Weights of a small mixture-of-experts language model, trained from scratch on English Wikipedia.
Experts: 192 experts in each of 13 layers, 80 tanh GELU neurons an expert, 4 picks a token, a softmax router.
Below are experts of layer 6 (counted from 0) of a mixture-of-experts language model. Rows are named router (the router's row for the expert) and show model dimensions 0-127. Each number is 500 + 40 x the weight over its row's rms, rounded and kept within 0 to 999. Numbers have three digits each.
After each expert's rows: "comes after" lists some tokens at least twice as common just before its tokens as in all text; "gets" lists some tokens that make up at least twice as much of what it gets as of all text. This comes from a sample of Wikipedia text that the model never trained on. Tokens count by the router's weight.

# expert 112
router:511504463535443536488500409467490433439496554546479510495519477511515541536505458569455518575481487478482561511579492548487495452531524486556463458466456571483523464449467505456479532566531519554564424542504506521488487499500451506510469496464560538534451454471521465443468475403437558437555429442487541469478562497474507501525535547547528416525482507459476522508542535562529511484437
comes after: " S", " K", " R", " N", " J", " Z"
gets: "am", "im", "i", "z", "om", "os"

# expert 179
router:451510533523471557447493469432588429467458510550547392459543521504506456510475494525420559556561448559472532472536502493485503495512536485538500474468460546402527467461470495465560571526534494518540469485469573543445464410495451498545483543416544552504491453486473523495514480435471575512533459467549520498498518485466476469511516563558534494547475518502511518526512530527494455497438
comes after: " of", " for", " child", "augh", " f", " th"
gets: " his", "ren", " its", " son", "ather", " people"

# expert 183
router:430526483548485505449464479483512487458514484555468462498492484468528467482503445529506559528522501529490525499561580547473475439534540538519449450480513531491488520519445532478524569528530443554580406496489579529521461453484458528505468494464527539468451443393475575494523486479479489485560458500562537476474533531490506469588461533530486420545463511454541571550528539556572526447470
comes after: " |", "0", " ", "1", ";", "2"
gets: " ", " |", "0", " |\n", "1", "–"

# expert 160
router:461563484545454522484525510495505472469570497592405460458525468446488487553446534519529525531513440522474510529477540533455433488513529510572475438527451607445536492414529494454504520526522512532533495512471572540467386452476495532559527526474563490483422489425466526452519474456499532502539467476470545502485529515445503482521532511533530473512486475499475542564538487526521503419435
comes after: "==", "-", " (", "D", "R", "\n\n"
gets: "N", " p", " S", "M", " D", "S"

# expert 167
router:447479442544461522473455452463571452484514532549460479434501437465546518499399504516504524502543484530487517505514496599449489463570550478498412502478504475506472560480510487429505549558576467561509438550492527509486507490455501474523476556458572462507486452453482524436531437503461519460540488467506490520504577495453508497517555535569567436502475513514517518488520530513608497454449
comes after: " P", " p", " ", " m", " pro", " qu"
gets: "ac", "or", "os", "a", "al", "ar"

# expert 40
router:454501508571436516467493472496508463481501522541537466448523505510482503481506388510467544568559512533508588486555523534527470447505568459488451492522497525475478498430450470429509512532543475531543442487460566537513528486480469550552478526465493543469437455449491498473530464519449549416553470455486547520472514440506547449495527555579610459521477544432465491503521490517539480428464
comes after: " I", " T", ",", " K", " A", " In"
gets: "s", " to", "S", "um", "ri", "es"

# expert 127
router:446562482581454460449509500444523462480506545515517496479537461463505510544499459582514544555545455484494536556518498547467459469486536493511482476505483536451474508499472407385549556535477499532518436519435523516455491445509482578480512499473535480473458457500472530523555459494512563491543430436491505508463524536445561457520558519545552438571471499479547494483531542527560473406453
comes after: " was", " is", " were", " are", " been", " be"
gets: "ro", " im", " p", " pro", "em", " w"

# expert 84
router:487560434505517513469508464467492534491484518543474505455541492462545479590466482472426536580535467517497556542468559499444481412549503512547473431463449497471564540502432488458546552586515464550557518510436550586528486452506436530497459553472535481500454432456496519468524474483469502468535507450507514465509568477445457494517523528496544471553477584446558471534524519555529480477489
comes after: ")", "\"", "a", "s", "i", "%"
gets: " |", "id", ";", ":", " –", " -"

# expert 30
router:480515508511475532483485507495508485428523506565440422420515524480555509446492476508464538487611484560453553531491531494489505468493517456484470479506496523488527525477442441479540531491528502540578457456472523477491437480416498541578513548491484547485513475437487505479542475431435550506510469471516567512511539513434484464534466585518555483541471500522603566513594537518523524438435
comes after: "w", " h", " Sw", " W", " w", " to"
gets: "it", "et", "and", " st", "′", "b"

# expert 121
router:516530495538447544401471512479519526483515560515456461499471484471534539471461501530463555503540435511430554530464579523495480435513515497569507494465461538481520482436478510520510533499505412475555461540510537512475453484516421549521509501458528588495477469407505520452567440490504540466517474503570508553499469503454432489501513534525529409546528544444538471516502601537517456464432
comes after: "ib", "he", "A", " Che", "y", "ar"
gets: "on", "m", ")", "in", "N", "v"

# expert 3
router:472480488574454536448498429488477483481454588511502477499496490465477478510472506554506520527537507579493545535524579591466478441505504450538510464454490516436492547495504496429523514514520473537531488542506505583525482386452450519516519531392520508471432507490522461467476495513479522526547502507473554465510539432453510499494503543565520408513466560498553531550519501554543487393460
comes after: " t", " T", "t", " K", "s", " him"
gets: " ", "e", "w", "u", "ak", " H"

# expert 150
router:490494526531415526497512475451509512481579498520416475480497476463524486500519477548493558522565507543507518577450520591461491477537535453518395523496479570454473493478482499523501538526543497543520495495470554526491485473513444543502477529472501509445521449423470581497488433469479513417541456458527503477497576505478500477502577559531524463577456433446548505545514514576525430435459
comes after: ")", ":", " ", " /", " It", " located"
gets: " is", " was", ",", " ", " MP", "\n"

# expert 134
router:455573463550485549494419461427558442482492461528446535518504461494522484508466448498468509507534505587482488504529558590452476460512568463507495499498469525456466473486506470470557513562561470589489472527492562534494477474488488505527506502469551468470412413485490514477525455511467515502593480464550613476516550493474504493495454533574581456492485536460495544496513537539516532483428
comes after: " S", " s", "s", "S", " ", "es"
gets: "p", ":", " p", "emb", "1", " Sp"

# expert 25
router:453495524562449502505441479527576429549519476510442486413514447506526524505451458538483575520542454540492541539512533502483494468509523489487453486430489495499482547498478494457571578537521487576543430462472542553520504434438464501527448506491493516482428463504530521424551474443495507462547446423489546482456568432450491556512544496522504426514462515512516500597566515503512468491493
comes after: "i", "'", "u", "é", " \"", "-"
gets: "re", "t", "le", "at", "p", "E"

# expert 185
router:523502471544426535501494468456532472462551506564490468531565445472522506568497416551478524561546500462421487512514572506483508459549510436558475472493486504431536494490486436444494511531535462532529468473478545521501466504510465515558523577484596486499458424481438582533512490493493566468509453484520567494494514484461453484528489581495557479468423535411481541516492581504515474473464
comes after: " the", " a", " S", "S", "ic", "arl"
gets: " b", " Cent", " cent", "ill", " B", " offic"

# expert 116
router:507566487526471494449447454448553515448461470477396512460569475474589522524474482569473500538525489535503483509545526503478527464486515470518491437434501552433507484504493414463552544527545545569534504533459523520456501495508425526487510492480584498527490468453465543455565496470487532515496482475555589542490484470442455464566537530512541439556466456477548524453527572507549456512443
comes after: "m", "it", "b", " part", "st", "est"
gets: "ur", "u", "ab", "r", "it", "ul"

# expert 163
router:408551460586434511476444470429498449465486514524490477458518461434480474506461493590503593534525471564492534554463526560479522449532507475534446509474495510446494497493464508478535550550548489512551453517451555501511428496484459565530499545455528492457470475423475524488516476483524502469579449438514532492480506506498454458530528527564522430521432502507508581505547561565543494465465
comes after: " |", " ", ";", ":", "born", " ·"
gets: " ", " S", " —", "3", " –", " N"

# expert 57
router:476518464552421521478446464450474446489530491568438454518517443447520514512457478545433534578520491512454548537528531548460479483498524492536470490519484546498511512464462510450558510575545475548518471474499578534453475494448469563523461582466534510447426438435448564462491475524484542463529478439504515522475495461433465523515509537588529505496480491495523514509542533591520512409442
comes after: " |", "-", "|", ":", " \"", ";"
gets: " M", " B", " D", " C", " G", " S"

# expert 41
router:424524499551451522486480519483546424538435516497437478467486464459508514504513443515484537552497473529528539560529542474494503470508563495562472465454481549442465554455471525440533505468542508515592491505464479492475437475498483524511524494598491549537497431475437561488529423476464517454576509496506516535506497443430505473539483595503558432550452496461581552506479545505545486443451
comes after: " O", " on", "born", " e", " N", " Que"
gets: "ver", " ", "l", "°", "n", "ourn"

# expert 178
router:441546457532415540481433458462493479497494502560485477459511498454510510498473483545450521549537518517479570522489486545466469457512531473526444519491533522427500478445453514427537525601555502551501428498511546566493486471536472519526505540463528484445422399436479549467527467504493513501553464451495539553530515479447453539519550529556510463516463454481532524507545519575552497402444
comes after: " |", ",", ";", ":", " and", " –"
gets: " S", " B", " D", " A", " T", " J"

# expert 63
router:486509444538493505464475385497531510497501525508466473515473494435549489474489527541498505535479376536452544526502471502466475445498500492558480434471506559498468541476494437509554555509539479531528476497441577519458467467460520554547503587471575533484506494475474519429534477453469523436572470540544541536528592465510450507502478524560489443575460545486491485534567534572511477451498
comes after: "it", " t", "e", " go", " tri", "p"
gets: "al", "le", "ar", "able", "ual", "ax"

# expert 80
router:440563470575429497456430522511542427438555554605479439426507489490509534459506392526468542503581508483440530522527611528435498486572554518565453472454498548479497487457461474439456526530515493580511463543509556511484517469478483521545508500456527525471505497506492532434506512478502492481560473494499522514463535477436465513494486502516584465503462503492519490551505537539497468475495
comes after: " C", " c", " A", " F", "C", " f"
gets: "re", "anc", "er", "aus", "irc", "ert"

# expert 165
router:474498498521473567474459485436475460536498507532476447484488455487554484553504433503402586540547530500477551495544542576468493430529491486569498497480493581500448539472509477441530521524505484517525501526490562557506523485527492476572472556538519538469452453429466567470542456457500529453540447456567504451516589496482462436480541551476586434534500470482542514510506542544548495467463
comes after: ")", "\"", ",", "a", ":", "ific"
gets: " |", " as", "\"", " with", ")", " under"

# expert 86
router:513543525612479513511445467473488439491514489561407463479523473423531458547503508604468584526492504522455505538548512519460429468507554532525463448480449544482481502475518503463519542530521489513528492483479535530529412502499456514491552563461499512441499504467488520439582449483489510469547453434519519465467512433490507441568493528500571404524457512476526550512544516528553447465490
comes after: "19", " ", "20", "′", " (", "18"
gets: "20", "1", "11", "7", "0", "52"

# expert 77
router:421497503545453553452456473446521484516543502536466500474529476475543510577471485520489514537503489508513594531512514502483454457494554509522537490468466566446512537455458457471531566523609448532503473543450466589481467501443433505496508554447512509486469476503452529461496516408432541478481472440497553466505566498500519466499529513562554475472469560470573610502511504521528444459457
comes after: " on", "ay", " of", "s", "ing", " under"
gets: " the", "en", ",", "on", "s", " of"

# expert 148
router:443566489550440529488469459490498502449531529505496509426522453519552494569476479507505515557498465530507530494508530491441501442551488483523445441436521531498497516494430519443550541505510416520521488508411521509450486467473460527544485531486540522469493486460527559387553492459463565421567429458504545470536510462512422458545535555546537486496485477481577525548505549527508526426445
comes after: "ed", "ing", "s", "ated", "es", "ation"
gets: " to", " by", " for", " from", " at", " with"

# expert 137
router:469522503557470530449478505491528452508493524549445453462529447447583468519490445476438518516490529492429560521550536519507397436510545521524458456478498574474526496466439477412528525546539507537566480505470569561523514486453497492527466566423532477423433462497483539427547486486497531493560486478533496482499519513474500499553530557554508467515438516504541512512555553560506489407481
comes after: " |\n", "\n", ")\n", "|---|\n", "|\n", "\n\n"
gets: "|", " |", "-", "=", ":", " -"

# expert 182
router:453536554558471514477419461469525427506483495583474455453528443424532425528540423513455564532533479501453531532483536545510526464557545503540468462482520508447535534495440460500499504503486505471526437529505530550442454490482495549584484554461562566469481453475449509492548449435487581505528507515540515500466529491457467493529542521544513474540413560487519519529523514549562431506471
comes after: " the", " The", "The", " United", " n", " first"
gets: " first", " city", " film", " States", " time", " season"

# expert 102
router:480554500512439508475502439448497497528474549518480479470507423455493480514407435562497493566524480484461532558565529499499475481550520485523472404453462489550505572448478500500546593568582509580559475456451521543469475481501402463525511467479507525525503448512476511459585455425471510477565482443521527514520534505484454496534516531540510472550474537470485523522566492546488448460519
comes after: " se", "e", "se", " Se", "ex", "re"
gets: "as", "os", " as", "a", " in", "az"

# expert 51
router:460499528557517503502446454456537481453539532562468523457543459466563466519475508488419506503535536512474515552514567548479489497504500532564454480481485506487473546427468446476538563523545463506538482524506570601479489477497404513537484545424543541423501461452453527422521399459457499549565517499545540501478486499470468496476516592567541434492489491453551522526503481517499453503478
comes after: " F", " f", "f", " ", "F", "-f"
gets: "1", "ine", "2", "ace", "4", "ire"

# expert 146
router:442572528528451565486428441468517446451505547483476492487482410468576469565436433503474535525510501529473532513535563514469501460564522502520486466475482488489510510447472458483546513528581497542541455511447606546412491424522467530526495536503535548447478469489491507436495501429466492457537446477538556514491525499486478459533539563520480510530503525477565547548471526548553501424518
comes after: " of", "s", "ation", "ing", "ion", "ed"
gets: " of", " the", " with", " in", " for", "ike"

# expert 169
router:428579474568458520456450517456485512458523514578467482528535479494499483507482423517482537550523539543518535510509568473509464425559523500497465472457461524488490513419467517439540546559557505560524418495436481525425495486438479482502474518500523518483473469506483542454488493401503561510533517430551548495474495468462489459566515538545561486497488536466487552484546589529597472497464
comes after: "ed", "ing", " in", " on", " ent", " out"
gets: " on", "ay", " with", " out", " h", " th"

# expert 0
router:455529490572460507448437504476514427493564499552450506475531396471537509498501477594452538535533499487441537489466586521499512445587517482519434464485509558458522503475506419464490492495513493536529464541504556495458437450475461554560503533428550527440417477462454550492548448477506527465519491498565511514494523492462488516544535512531553483505430528457545530546496500523594513482510
comes after: " the", " The", "The", "ical", "ic", " this"
gets: " m", " p", " t", " g", " l", " "

# expert 149
router:483542476503453489469490397534477494450562528571433477496486452521556514466486488522512535505518493510516503556546534516433416452531528471509482437449416547409547532479501446446521545543490474518525485493487560480481499421488478563506524528481537500526432479488497559452520479454501518470516466461560563511600510487429508461548486530476540449572479541504518564522546520579495517460451
comes after: "le", "r", " St", "it", " tr", " l"
gets: "ur", " v", "ud", "av", "ep", "ang"

# expert 5
router:436509494590459509428477413487527492465554548621479483469549486484507476499453519533469561518542485516472525502487484567474468485533511460529414476524485538467514530456501485391473530458514498590531444489486567555478473434503469522552482530469506539477485436457487537442533459518512546507501494519501490500512495480425480527531513509577558498542445498463542520550530490527582493452415
comes after: " and", ",", " an", " &", " or", " of"
gets: " ", " M", " E", " T", " R", " V"

# expert 159
router:428527548547489562489454462454522479473550531581483476472500450441483437487459468498488563491532443555477504551525520497475483461483563474520500455512493519492468548471459445477524565606504467491528479494429568474500509479483500539567543595486549516461506448416492536511524510503461577477540502501529576442461500513486437521559477537546504449496475506459496541529509512553548388496471
comes after: " s", " l", " r", " le", " a", " L"
gets: "ound", "ite", "ove", "way", "vel", "ength"

# expert 156
router:443562509524416495445517469489506522473495535500489453460507487455517493545489424497469591550527491550438575513500515508512500470453498535519472450508515583512457500472457509471503547476515551606551467503511534586487458479449445533493504496496532534448397531468440511439501460503487515474517483472533515482480500428491494510530509557485515449507469522467527513599543524546543510374431
comes after: " |", "ir", "g", "id", "i", "in"
gets: " ", "-", "y", " T", "/", " A"

# expert 17
router:524481479539416556523514477492492449494528535554438451428538456494503497519474444503511500584546507487429552513538524529467476464514535532500421468489526511502501549504500512458490506556519503556562471505531573468512478475419418494538496538520507537447429481440478521461520449484497526441529442470515533513481530476436488507534489565524517433516471541494536608526497520557573499392431
comes after: " E", " L", "E", " P", " U", "^{"
gets: "G", "N", "g", "K", "k", "i"

# expert 68
router:489527526548478494492492448483501547489497564557419481467495500469517499564495415510497576498523510555483507501486583508420459457518519497465468494452485514442498533457468417429485509534541505506509485577465545596490444497470417477538506504514542508469430515462522532495485491444438532543550469491540478522462492481403435471562536491544538431503516506497543505558520572553548515429464
comes after: "ag", " G", "g", "ig", " App", "ap"
gets: "g", "and", "b", "irl", "u", "az"

# expert 58
router:499533475501423540481520491501486442515462445475490522479535426482550517555546487542471539509493486509495539530493485530498479460516504472509469430417459543480467565470478480419550509480493465572534497529440547496486501462435431591489520549494496516501435508455500567494556457455481560469557483491515558544498560466430509539549501553530475412514420515508511534561517618548518502457516
comes after: " Al", " al", "il", "l", "ur", "ul"
gets: "b", "l", " Al", "um", "ig", " al"

# expert 71
router:419506472614455494459449448491558434488528540542447441495497453398595479527505448541514541540506519545424522540509557494494494435514508524512448472494486548507493499472456525484518537542511485509578483505486565483478445458497473519527495478463532516495432488424465524500555500534481513481519497506512531493442508431442514454551477561525511405559440539477485525526524543581514468452494
comes after: "0", "10", "6", "5", "15", "4"
gets: "–", "/", " |", ".", ",", "0"

# expert 145
router:475540488621397554480448454472521413515543494550482481499545444440500513521472482565481494531536469546514494514548539522516502459536521504537441517478502514486528500483497510417491528542489461561513476456467576544510461494446443525490480536482524566481499444407500510482500463514466501452532406476500521525506544463447504520530494562524535471505433508475512576531537539554600464432507
comes after: " (", " \"", " |", " $", ":", " −"
gets: " I", "P", " M", "C", "E", "A"

# expert 171
router:457500521557428511492471440444477478463466502537501464464534489491512512573416485590443555543521461541513504542543527559469447456474510495582466460461445500480548517492502481464564523515480405545552459546455526520408455490503516544517511567492538536479457462458488563494530454463496510476576499430533518537510523502447476491530516526524515487498420500494539561502565545527529522403476
comes after: ".", ".\n\n", "==\n", ").", "\".", ".\""
gets: " ", " In", " D", " On", " However", " S"

# expert 65
router:440550492526439500445417475464505465465481511527440423535532494471540514533463507528457504561535491512501504515552550512426501406526491471522512486469429584462524452433447437475593508506556473512483470537466550537529491478516507477514541528484513479437473496482535503479512498413443517506525486476513540527509583497507475554528514533512560421532421496437514551551526561578504463503440
comes after: "as", "s", "is", "an", "os", "z"
gets: "ch", "b", "k", "j", "z", "sk"

# expert 7
router:485579533568451477478487507435512430449494536496455475483535491449554514511480452556512533558586483542434582552508511489487505493492513484580495519497464521410497470409458483506572527474523485549580469554502557533462453395521505515513447509515536531511439464421481519470590480471472487521517489478502520427498501524473451484539523526477538488522436476474549527574542486527500515478474
comes after: " of", " to", " by", "he", "ir", "ian"
gets: " the", "m", " m", " p", " w", " con"

# expert 141
router:498516537572485509519486484480560460427521511529439467447527451457533465521444476533546534533529492533446531559491536552506502478561520531516447454476495537454480490446470461464484562525536431520580487475499583505501478477520451499551525481495499499454473466400471518435563409500477503483575466473480544464507508489481486440513504526531549449598463490483549526549532555567561443435515
comes after: "19", "20", "18", "10", "00", "6"
gets: "0", " |", ".", " |\n", "8", "9"

# expert 14
router:468590469524456560477485506462479502498536466562472479418512480496511539478476456531474539565544514561465543506496509539493495447526511484574477490540459469450487492492448506477535525462586536561481439518463518544514458424497464559522470510445592556467468462477473531479597489444478485411514459482501538527468537497501456477507531602509524436548461521438560509534528568505531514458459
comes after: " |", "id", "d", ":", ";", "k"
gets: " ", "or", "ar", "ul", "hip", "ual"

# expert 91
router:530495479551439566440486471479569461500458485529426436451506501417538506447497466527468537527557466525414535576512521572428505499485581490523469449486563529432544533465430484464497547493523453581485468510481481537452444503496479503498538494492538516445490485517439529473551477479516488479587450488556547488509502485517452459503514562520537479507461512430565512516546512561554501458552
comes after: ".", " at", " and", " by", " to", ".\n\n"
gets: "ent", " the", " The", "The", " A", "-"

# expert 184
router:488517506561405558495482499482528412471490540562482503422495530479544502469457450535494539472539519513429545494558553547459464457538577482613431507472458572450508514437505497511496511486526481518571500520474513522499486488460484542568547514493538553441453431457464506424492501456435497460530459494520515480447546460512484518520467523553567442514433505500553508547527478528539520484440
comes after: " N", "N", " K", " A", " H", " G"
gets: " ", "a", "ad", "B", "i", "r"

# expert 39
router:411499484563494519421462457440547417492522524535473477516570483488529520560479413486511539581544516539487526533496481568484510457500540487507451502487471522459509501469436495456482563533555497531567432486463589549499472454480452535485446521440527552492473451457490557454516544453509521492574450499520506472540529482473464507589515539531524451496453460476532541537534528569561486483459
comes after: " |", ")", "0", "%", " ", " —"
gets: " |", " |\n", ";", " a", " —", " –"

# expert 64
router:469508492546463518480436483484552430467485552583451481466509489485521461557468502576503522484532486489419538482495554512385464509576519550539478499402495524469528577498441437458554538565554451517552542520463555508484495499422500493519535565472536476446453489450464523434481476486460516488527510524544505514447540477421498517518482506540547475500418467478497544522531498547520473464452
comes after: " f", " F", " a", " P", " Sp", " tr"
gets: "ad", "k", "ac", "B", "ack", "W"

# expert 104
router:459551500506429505504487484506580457485498586527501486489507487489482490524444468543468560516542491520471579540520521526477492436523531485525425494522488533501501493490423486403544571556494454546570455502418519517427506426481485514491515519494501513460492459472497521461552430492499579505518433462538530489502499474443491422495543546582548492541476487480558523494556545543590467420471
comes after: " to", " was", " and", " he", " not", " be"
gets: " in", " f", " s", " on", " at", " have"

# expert 135
router:496526506588489470484444533435503432442486499563472482487548525483526521554486470501519493548533492568439521544536528512504476436515571473566477499453490505488446483406491494484507524533529440548610420498470545495426473487471451509543574516471538488458454451457448520460585479440511569499524456475470497501511528484523506504513533534539503451504422509469503566499519514550539470410459
comes after: " in", " at", " of", "08", "12", "13"
gets: " the", "th", "–", ",", ":", "st"

# expert 61
router:434550451499492538453461496446504466484492526535435506464556424445579495533471435495501586526507534509454503506534576536491512462573562471509491509460515541498453516451477481507499581505502460545483480542408527533478457439549449547532499489493559473494510442453495488479602460497434491468497481452586538512503575534490487540510532514548549453537430519456578509527486530518530473488485
comes after: "m", "a", "h", "b", "l", "al"
gets: ":", "a", "as", " |", " of", "inal"

# expert 125
router:480532500514457526459479486508517396455470544561482494448531467470505536474553437574433550509495475478412519524520496515492509497587532464511464487445541540500539563483435482462524534515588437531560474491474557553481483471515467505495469515460513501469536458462490513476589473482477531420565427481508500513511574480460505535511484508493527462528487480389513480582551556560476449478528
comes after: "i", "u", "a", "o", "ri", " pro"
gets: "art", "z", "ant", "ad", "ject", "al"

# expert 176
router:441542496577458506510453472417537510474512510597487461457535459432513487464452468539465557578586536517489571533497509534470477439536497428533469478474495512456527481493482496456545507505545479562531450536484559499493505487489492562511470538487513493462459405398496541480537460472494534490562497440512488525542501501479421464544533522577533440534449503467554541550523527546544505458501
comes after: " |", " ", ";", " /", " and", ");"
gets: " ", " |\n", "3", "4", "1", "2"

# expert 190
router:482497485501505506455512466497529420489489492535433508456544488425558436556487483579537523539493443538468531573527498549409438494462516491548479417417486486464500542480475458469511530504554524563548446563441504548435473446512494540509522530469528490510413468487522506522479490485489591503533433462495588448516514539466441485560513527503546467567469480457528546473526513537541514458504
comes after: " pr", " r", "ch", "er", " Pr", " ch"
gets: "est", "en", "act", "it", "iv", "amp"

# expert 97
router:446549469524384536439492444473479477459524499522481483449553480471546498537495479551444536513569498526493497533528532552451472452523519462500470514441486513466500500486505527457538586489516445559552417540503531589480459420530452483476527526438510562448478444445496591473531510496496484445511463440511497505576572504461495539524549497482532463534460518451566516576496507538514533468519
comes after: "i", "a", "ie", "o", ".", "an"
gets: " B", " C", " R", " K", " F", " P"

# expert 143
router:414525506550459504473478501486552427447508499586475479527479456465495482514503408543498547553504523511461524486484498578465446487544535513539371465507498551459489523484447480421511513531527515580514491571488517506465488439491494527542536514475580467530433468479488518487516527447482506457527493460505530491490496445436492488561584523572552481495475489441581551497512535499555531464430
comes after: " D", " V", " v", " d", "|", " p"
gets: "ev", "en", " ", " def", "an", "av"

# expert 31
router:493538462596486529457456512491499455451449503562463435486550403465553479518443443515453532562531485525481528511549545514501463474484524522501428456467484540468529531465459509416499509538520470555527494497508557539472499443459497520492485546464573567452431449493478505424509445504440526478548431495529482527510530477503457498570547539591529498527493493492548508559555555537542491465438
comes after: " \"", "\n", "\n\n", " |", "==\n", " "
gets: " |", "-", "A", "=", " \"", " -"

# expert 132
router:460516459584427498448461500497507421504505511499463472435568428465532489512440470562477559529573460527447605483516546529488483435534549538552416487496495541451521495482487466424515471508510493511526444517508505523452458470508487579598494494483511538493457464491473533464545455472498540472521465509553559498517512413485497501500532526586517494511443564507552545515494481519553506453448
comes after: " the", "'s", " The", " his", "The", " their"
gets: " c", " f", " t", " s", " p", " n"

# expert 187
router:465551456538493530488455505492528489404521591493485463464489467493538475505449458564524521564577485535499570605527540500497440469524565520530485450520484513443459576467442506467550507520495477512537481521512547508513450467482466558523491517440526498438503447418457491467572455497468540489531504500523507489480490456472491488521470549536525439525492523523585574511499440563508419433438
comes after: " W", " w", "w", " H", " st", " R"
gets: "ro", "ou", "row", "O", "o", "ra"

# expert 47
router:471510540599462498512461469446558505459520505545425451517508458441569446524507462585465539518503489579533542526524507568479508463512544516506478436473475500475507474472498501455552579544528439512545504492484511561510454455479420543509515528424506535515498446447482535466494457463495523464541436494522542472460542492521489517530500503554532408564459480451493496529522543587578466424492
comes after: "–", ".", " ", ":", ",", "-"
gets: "0", "00", "1", "2", "3", "4"